Weights of a small mixture-of-experts language model, trained from scratch on English Wikipedia: 64 experts in each of 7 layers, 11248 steps.
Below are experts of layer 9 (counted from 0) of a mixture-of-experts language model. Rows are named router (the router's row for the expert) and show model dimensions 0-223. Each number is 500 + 25 x the weight over its row's rms, rounded and kept within 0 to 999. Numbers have three digits each.
Before each expert's rows: a language model's description of what the expert responds to; "mostly gets" lists some tokens that are sent to it at least half of the time. This comes from a sample of Wikipedia text that the model never trained on.

# expert 20
Description: Inner pieces of Slavic, Turkic and other non-English names and places, often diacritic letters: ć, č, ł, ak in Türkmenbaşydaky.
mostly gets: "ć", "č", "ovi", "в", "Died", "š"
router:499469495536530472484541499514489478499497519472505489514515498478526523530512526527495469554524482511520489534468507468509534505500478438511484480518465482464538502482530472495511539517459467493496490503554514456527531472455473491509539535561526480476516490469507486513505455501480501528476463465520494523470530487512522544472467493521488541468503435483483483524511527530525509496485500449516524511497448482468489480509508489482466492477547490459479478492508500528492491539503522508479495480504508477498454453477483512482481508516509531511510491508466506549510509477451499487475516518499496505489461506491483480501514470468447529489549486492475457492538517468496471538514

# expert 8
Description: Verbs or their endings right after a subject, usually before an object, in narrative prose: took, explained, lodged, steals.
mostly gets: "took ", "make ", "began ", "went ", "wrote ", "gave "
router:515529527488474528455500520503533526507526469505484457519463514526486481521463483532469510493482543451482488501476489476495542512491516486475469528514509552532558458499535491518540495494526520468543487483523531502511442548501482502518503485488524475523509524495508494534529507513497540483554517516504507522487463529488559485506496478484539504531498504536534571504509495463487502489506514512435515570485514482509482496483488493522488474501491492495518507513552515487491456510494510514529516491513492535482507511512511484488445513473474522495538549487546549466518517519463493490523488470514501459480504489479535493474528465456494479482510478506518489478485527464488496490476

# expert 43
Description: Opening consonants or consonant clusters of a word after the, a or to, such as h-oped, h-otel, sh-oe, sp-read, Cr, Dr.
mostly gets: "Cr", "Pl", "Dr", "cr", "Tr", "Wh"
router:509458488469506498490482457496531515481545482494520508500469517525512454520468510487519539498531474478494500514521461536504509462495543509498499486545538496490560484474517459483479479516485478507458530519515493494467472449509506480502486496481513516508505472536465509491485510499514519481504476527480524506488498476486527509519540514480493490455467484509521472498481501478479475524520551528522544479466452526522504523494529497486473498494517539489474501510485517494534454487524535452469507530468516539484506538523509492500496447511530475500563460509497508469494537495452484464533520493476485485523542509535518472498478506537526570521481494490475557505511538546486529520517

# expert 35
Description: Heading words at the start of sections or infoboxes, such as Personal information, Preceded by, Succeeded by, See also, List of, and table dividers.
mostly gets: "Personal ", "Preceded ", "|---|---|---|", "Succeeded ", "|---|---|---|---|---|", "See "
router:505467503477459497541460525483480507480485491523522525451510548491522547459482485529480513505501463537526468503508502483515544545521537506513462513474483462497473533488481516476527496480487465548488511476493489501456482509509514464527508471468485483518508492528498487471510486535498512493518514492510542513490485508464547500462517532554497498496464525536512532497514485474482543474500462527498536483486503516460494574503457477481507536504508520501495541511542509524473507466498497552492452516532484556486523520496509521464499496524503502535476515420516513514530501519507509496491455490518514488524508508502527468541464490460489486499501494492484501512499518533451489541516

# expert 3
Description: Final word pieces ending names or Latin terms, often a vowel, such as -a in Madejska, fenestra, -o in Follo, -y.
mostly gets: "a", "Ma", "ta", "ra", "ca", "some"
router:486475466454496477524516480489478486486490526523518508487493510489500508490491559502477458529520515525466525519484516527493506445490472471465514501463534508540477487526502504498509512458491453460474512500491513521489504445480506511477459528459507471440528464527478467496474500500523505507492506493547477523522456514545478505482528530567508517499548452501495500529487518458493477534476520489496494519487542513511511439526514485509511531498531543479463533525503535537451467506486500490521518535471471523475535464505494488495488545477503458510504499505550513496521520529483516496524434508505490522462533503512458465512527486522497494485509529496497499513490488498457499488478

# expert 28
Description: Subject pronouns, relatives and conjunctions starting a clause before a verb, such as he, she, it, who, which, and, but.
mostly gets: "who ", "they ", "she ", "He ", "She ", "he "
router:559554514519567531523510509486499499524501484482509509460536511473462520490480482532507521493496497509475478492486519479509509516512493465503553513519492503503528488496497483505519536495487476487490453490498502545482429468513474525511528474517470535521502510489488502509528512492495499450566481479519450488539532541538505533495522507472492511475510523528514463515466494524508508516577525517499518484454524468499481525521514490504498510525488523469478500463493503521527561528492501470522506507459513505484491533496503496494515526532446474524535539483518483514514478484488498481482542475530490472529523429507505545483475536467473488491466474540473517486516508494504483524522

# expert 62
Description: Endings that complete abstract nouns, often before "of" or "and": rehabilitation, execution, development, uncertainty, cheerfulness.
mostly gets: "development ", "ability ", "construction ", "training ", "production ", "cess "
router:491484500513490549510493512484470503475480476514568524539514499516533541487510483518505526470513509542516537494503489527474491497482516499510494508476506490474506539499490498513491512451491500495526540492464535490495519506510537525505475562512496469509529510498494508481477533485445485487462494501476507511539536492499486563489531542488519494501500489512465468511468515502552509485457472500491514494494495479511530513560476474482426494489493539504525513512498484509485468531521419532513514519481522489516512516511562475523472495521526473488525492523479504511452529517531500491540461486480502526497547506512466503489524486472467474434505477499492435530504470477504462491498

# expert 2
Description: Month names starting a date, mostly before a year such as 201 or 200, in lists and episode tables: March, December, October.
mostly gets: "February ", "December ", "November ", "January ", "September ", "July "
router:540509532535522557471486462479524460512523482539462475514553487505524534488483505476505516515471465470535525543463514493521497455491538513483515501489491477503497537517514456504516531468492491501490513516535504468457510478460533455484517476501509513501476510488533523531534510523504560468525508483476490465517487521519521505460460502449490503481507515527543498504495491471510503483499486510498459503500470510510479517473473472474507507485474497522503485519489532496481470447467497505481514557514506482511499462445514501531521467467522497546471483503495516478545486484491522516492474531541503443496510470537461493507474516486529492539457496489531475530481467509539527511544

# expert 17
Description: Word stems, especially com/Com, go, play, competi, driv, game, often before suffixes like -es or -ing, in sports and competition text.
mostly gets: "Com", "com", "Go", "Play", "competi", "Op"
router:469509477512520501525469506539510498535518496499520492480506549517518499460475544508444496483509539457511461487458468480468510493472499495488515499489551479464491506479488483531562467488513511514499492510462476529470509503560482517509465540462500511513453453462477558468471493496510475518486511540474529468482501463495529521503524530533487505462526513509504459484498509483520526541497447473498534501529506524504508513502514490469469495465544520494511488471478452503473501495542489511459505466532526502479487473530514499486498534513489475448499481508480461495486492525500482509484522559507503510440524540503448512474523523506498507461495473521530478472508485509475499503514

# expert 45
Description: Digit tokens for scores, percentages, dates, minutes and counts in tables and results, such as 14.59%, April 30, 57–46.
mostly gets: "18", "26", "21", "27", "25", "100"
router:542486476531491458465523446507487528486521546527473498463505523495494488488524486520474436506500527511525479484476528537511499511495505450473548493539537491535520505480526523509517452551535527541469512515468484488501532521566504503517482476491541463498520491536521502500498467521518504529489512487491443506522550495491503470531485511477493529491508489447538511531524509536494503495492462533491474483494458482474509478501520499492512497488481448474528511475526489469526467507528504505534533515489527535520475477470469462521487476500494455504491508487497526452509479515507493481475503508525486522496527472496521467488489518519481474536551510463522501478528452521466524463494

# expert 25
Description: The infinitive marker to and modal or auxiliary words such as would, may, could, will, can, usually followed by a verb.
mostly gets: "would ", "may ", "could ", "will ", "they ", "can "
router:501508499534481507530572513519496538478535483506510537541527504471503521502493498513555505505511492476501515484506462487472451532490473493519504485507494526530466528490463485528514513508465515532445554485526489501475491487553516487485484526532540536490502470482496492473503489516484465495501521480536528464475484502486481507508528513459529478488503472507491491550496489493501507473485514496532527497545519465474503450504438490502542478474459488481499473522561500462508507531487480494476511481503506546545496537466508490535504466475516489493509534495467499482475454501446523524514467505542544527497499464537534489486509500467471514472476489518519509507464519468521540522527

# expert 0
Description: Final word pieces closing nouns and past participles after was, were or been, e.g. obtained, located, built, them.
mostly gets: "him ", "located ", "available ", "built ", "taken ", "them "
router:544534534502500495516492470471475507475503489507505500504483532511463488515495530485512522478534459482506490492475478507518504487493475491514547559512532516507478481490526491507494497510480536482474471486537492483506517488464510486526540467560493504507499486455508544494531498519508512480555507491503457514493523517465523501477510470517524496495494476550491523475498488481488522516521498472502517535486509487484527454514492498512513481469536499488462492512500475496516554516492514526535477459499539527466507526516482499500507526453473536484482514465531493533499505514498480467504472462463453465511534522489466556541408511488572492496481529497520528487517438505538476456483

# expert 21
Description: Single capital letters forming acronyms, initials or codes, such as A in WA, LAX, E in BEHER, O. in O.H.
mostly gets: "I", "O", "U", "A", "US", "FI"
router:477510486504471488488534546536508477484526496520521539493516491481461502501533471510515454477483501546514508486530528475491496525458496516498465544495461450465478509500513516464489473464547509473485515525451483535460489561467513488478457509484505495542508519528486477509509521518475497499464489531482531529516498489533461508511525530480466513496456510475499497502499498484516478511502450529533482491526528532478518478482464527527550502483468473457522553495476503500509469514495481473519478522475534522496525526522519458481544507495509478561458472482483494487459479541527534489485464499530488485519492483464498509488540526531502489530461534478495506536503509525494495460481

# expert 1
Description: The letters f or F inside or starting words, such as dragon-f-lies, F-oire, def, ref, Festiv; also sometimes list line breaks.
mostly gets: "f", "F", "ref", "ff", "def", "Def"
router:482446492479512519487530452499511547465509481561534517494512530498520482511492457524502513497477502496486542503522493525471490481474501508551498499469543443505524479496511484469486532534518499541536509474464480523485491494511540518505495517496494501510541483487467502513473517488501476509461484496508506490488516512553515515500540505522495466505506479507480471495467539476549524495477489476526442485471522544500499471529421506471460505489495505523515486518473464497473490487521454479479483479530539445540474504529471504547502498551532494504503531491502487478449536508506526523507513496548487540454527472465516469516508499477508486479464517473511502516496493459510465504502

# expert 47
Description: Syllables right after a capital letter inside place or brand names, such as B-und-esliga, H-ou-ston, O-x-ford, T-enn-is, L-j-ubljana.
mostly gets: "Stan", "uck", "Bost", "Sand", "usin", "Rod"
router:486527498483461501521515498514528461517496529450483531454497484492509468484513508564494468505514503460529500522503513493477485537489509500502470480541481498509467479478457503566449500441506500521494515464498504482543498553530481499480525524455485481502511520483504485488486493477504446476460484516495520508520512480524531457457494479463462509503490497526480516487538534482521490522513501528516492477514550536499492544463491509453486460473514527535510467490499514552489521541518479479510508458442502530497486530499533511519527525472505487546510510484475501511475488525539487561514494469484520503484483510480471484537497486530506480458471497501489475499542490479490483463539

# expert 23
Description: Single capital letters or digraphs beginning a proper name or initial, such as R(achel), H(opkins), Sh, Kh, Zh, often after commas or pipes.
mostly gets: "Sh", "M", "K", "J", "H", "B"
router:486523565514489479447567523518538521517494528479519464511488492482490455519516506489500477516466523472522489453477516534519511472509520549527475522524471481455515509522485474481476526498522497454483514529540507519499509470497461520498531497484496516480524505545453500515496491446518544511470510526479493490469453529520511524511524488523534501507498521475528502518475420520498488519493512512484485519511474502497517525498552547471477461481477479531480507463504504504522518504500537468494533557479538510461471498541502515468491479515498464499451501484528483532501519511507511502513521481527497508522478510520503475498525520497493508547482488486500566510450503526521540493510

# expert 41
Description: Short inner syllables like af, am, av, ati, itiz after an initial consonant, as in r-af-fle, r-am-blers, tr-af-fic, s-of-tware.
mostly gets: "itiz", "ati", "lav", "inem", "idd", "Hum"
router:462479501492488494496506509497487493514556505478547512500527512466534484471536490517483513448554494527484538509430524487493522534446519524485515524561499508511465505546498540494504492533523477515509530497499531477481533531501536472553472508465461475554483507488479514486512526494488482499464497472470496481517466517470473470471467475504514512482479508520469487461497516495508510507527489478520496454501485503465468490494455507484481484518504530496511476539485497466510510495509505499507436492524457532522521469535491555531503505483492470534498509526479507503432500509474506493470528496487533492499462516491516506524518520507525465498507503459497471501519436481509530548470

# expert 44
Description: The first three digits of a year after "in" or "In", such as 199 in 1997, plus table pipes and score dashes.
mostly gets: "201", "199", "200", "202", "197", "196"
router:523487482500487514505484494537498466500487480538505496492518441503505550486528495515560477485504481472523525523488472520496563495483454511490459471470500512479500492481538475503546529483483531487501525523495492505498508521494506520510473519525500481518462500521513482488479537495475532526492506486484515490480514468556488482543465513487491515507528535482519492480506533478489507508471490530519502500463478511528548534541524473488465519485470514558538521504485493480518565494520490499550456460458510486522525467498512564506451535499478524497504465507493505526459488515477466549509518545539500467517508483489540515456495514471539512536544526505497501497507480552527516508500

# expert 16
Description: Short vowel or consonant+e pieces inside names and words, such as the e in Per-e-ira, Se-th, Rococ-o, arg-u-ed.
mostly gets: "me", "Be", "se", "we", "Se", "Me"
router:508489494516487466519506483488505477561480525509503525544519498528482529529498456479467469491491521514489487544467465547501460517490507452516531475504518483500460514495537542542547464500508513496498478546487492484492515525491527549534479500474541464517499498477509473535482507545487494472490500519467502457516469520533469560522492494478491485462508481477473537501509511472497507538473538508506504484512558449545536473501497510468500519459488515485486499494465466518503480501496507509548534489504472510523535491522505533471508495501511481484495504555540519478457519511509494465492512521487494483494471511534496476467473440528537536481504471505478527505500542475470465493475

# expert 57
Description: Short consonant-plus-i pieces inside words and names, such as li in Grizzlies, Gottlieb, wi in Meerwijk, co, cri.
mostly gets: "li", "ri", "the", "Co", "wi", "Di"
router:472481498561507487528543519493488471477470511474518475500468522516503511479520500515449515488498472523500509533510482533485520514469507473523544513485499498521515468515521531500520443476524465559541489470514540514518487476482503487505462529481526513479522496564504520477489507509491470542485489519523527496521523532527481538496524525480457474538543541491472559531525493486526550457460484485528463486485478510507506528471467475529530502520506497496478491480473486535495482504481474492500525514529523543492496497479468499530497551513505477450486483507536515516485475462488523530494529528485489508519491482525441544494562542520487521475501480493488496522528511479508488537498

# expert 59
Description: Word stems before inflections like -ed, -ing, -s, such as list(eners), ext(ended), cont, plann(ed), design(s), success, build.
mostly gets: "cont", "ext", "high", "film", "show", "success"
router:475473458477490498518437485482500503514502528447490482515527478507525487492481488536507455550501481486549460509499478453536460508493537493479552484518487500534479457493498481522510478499501509556490536506453485514512530528531509519509500488482517455467499514523529499514458521528468462474526516513521536505529524475464490462489510509492490476494494488548505509453486514503471484540495452538483482503481482520514489517509513493468493517483495510480479469503495501484542505489513559531480525472465473475543546500496498486487469461531509524519534489468467512513501478515501514452530484446493490492514548501491514527501464489544526481497509521491532533462463519481504500554507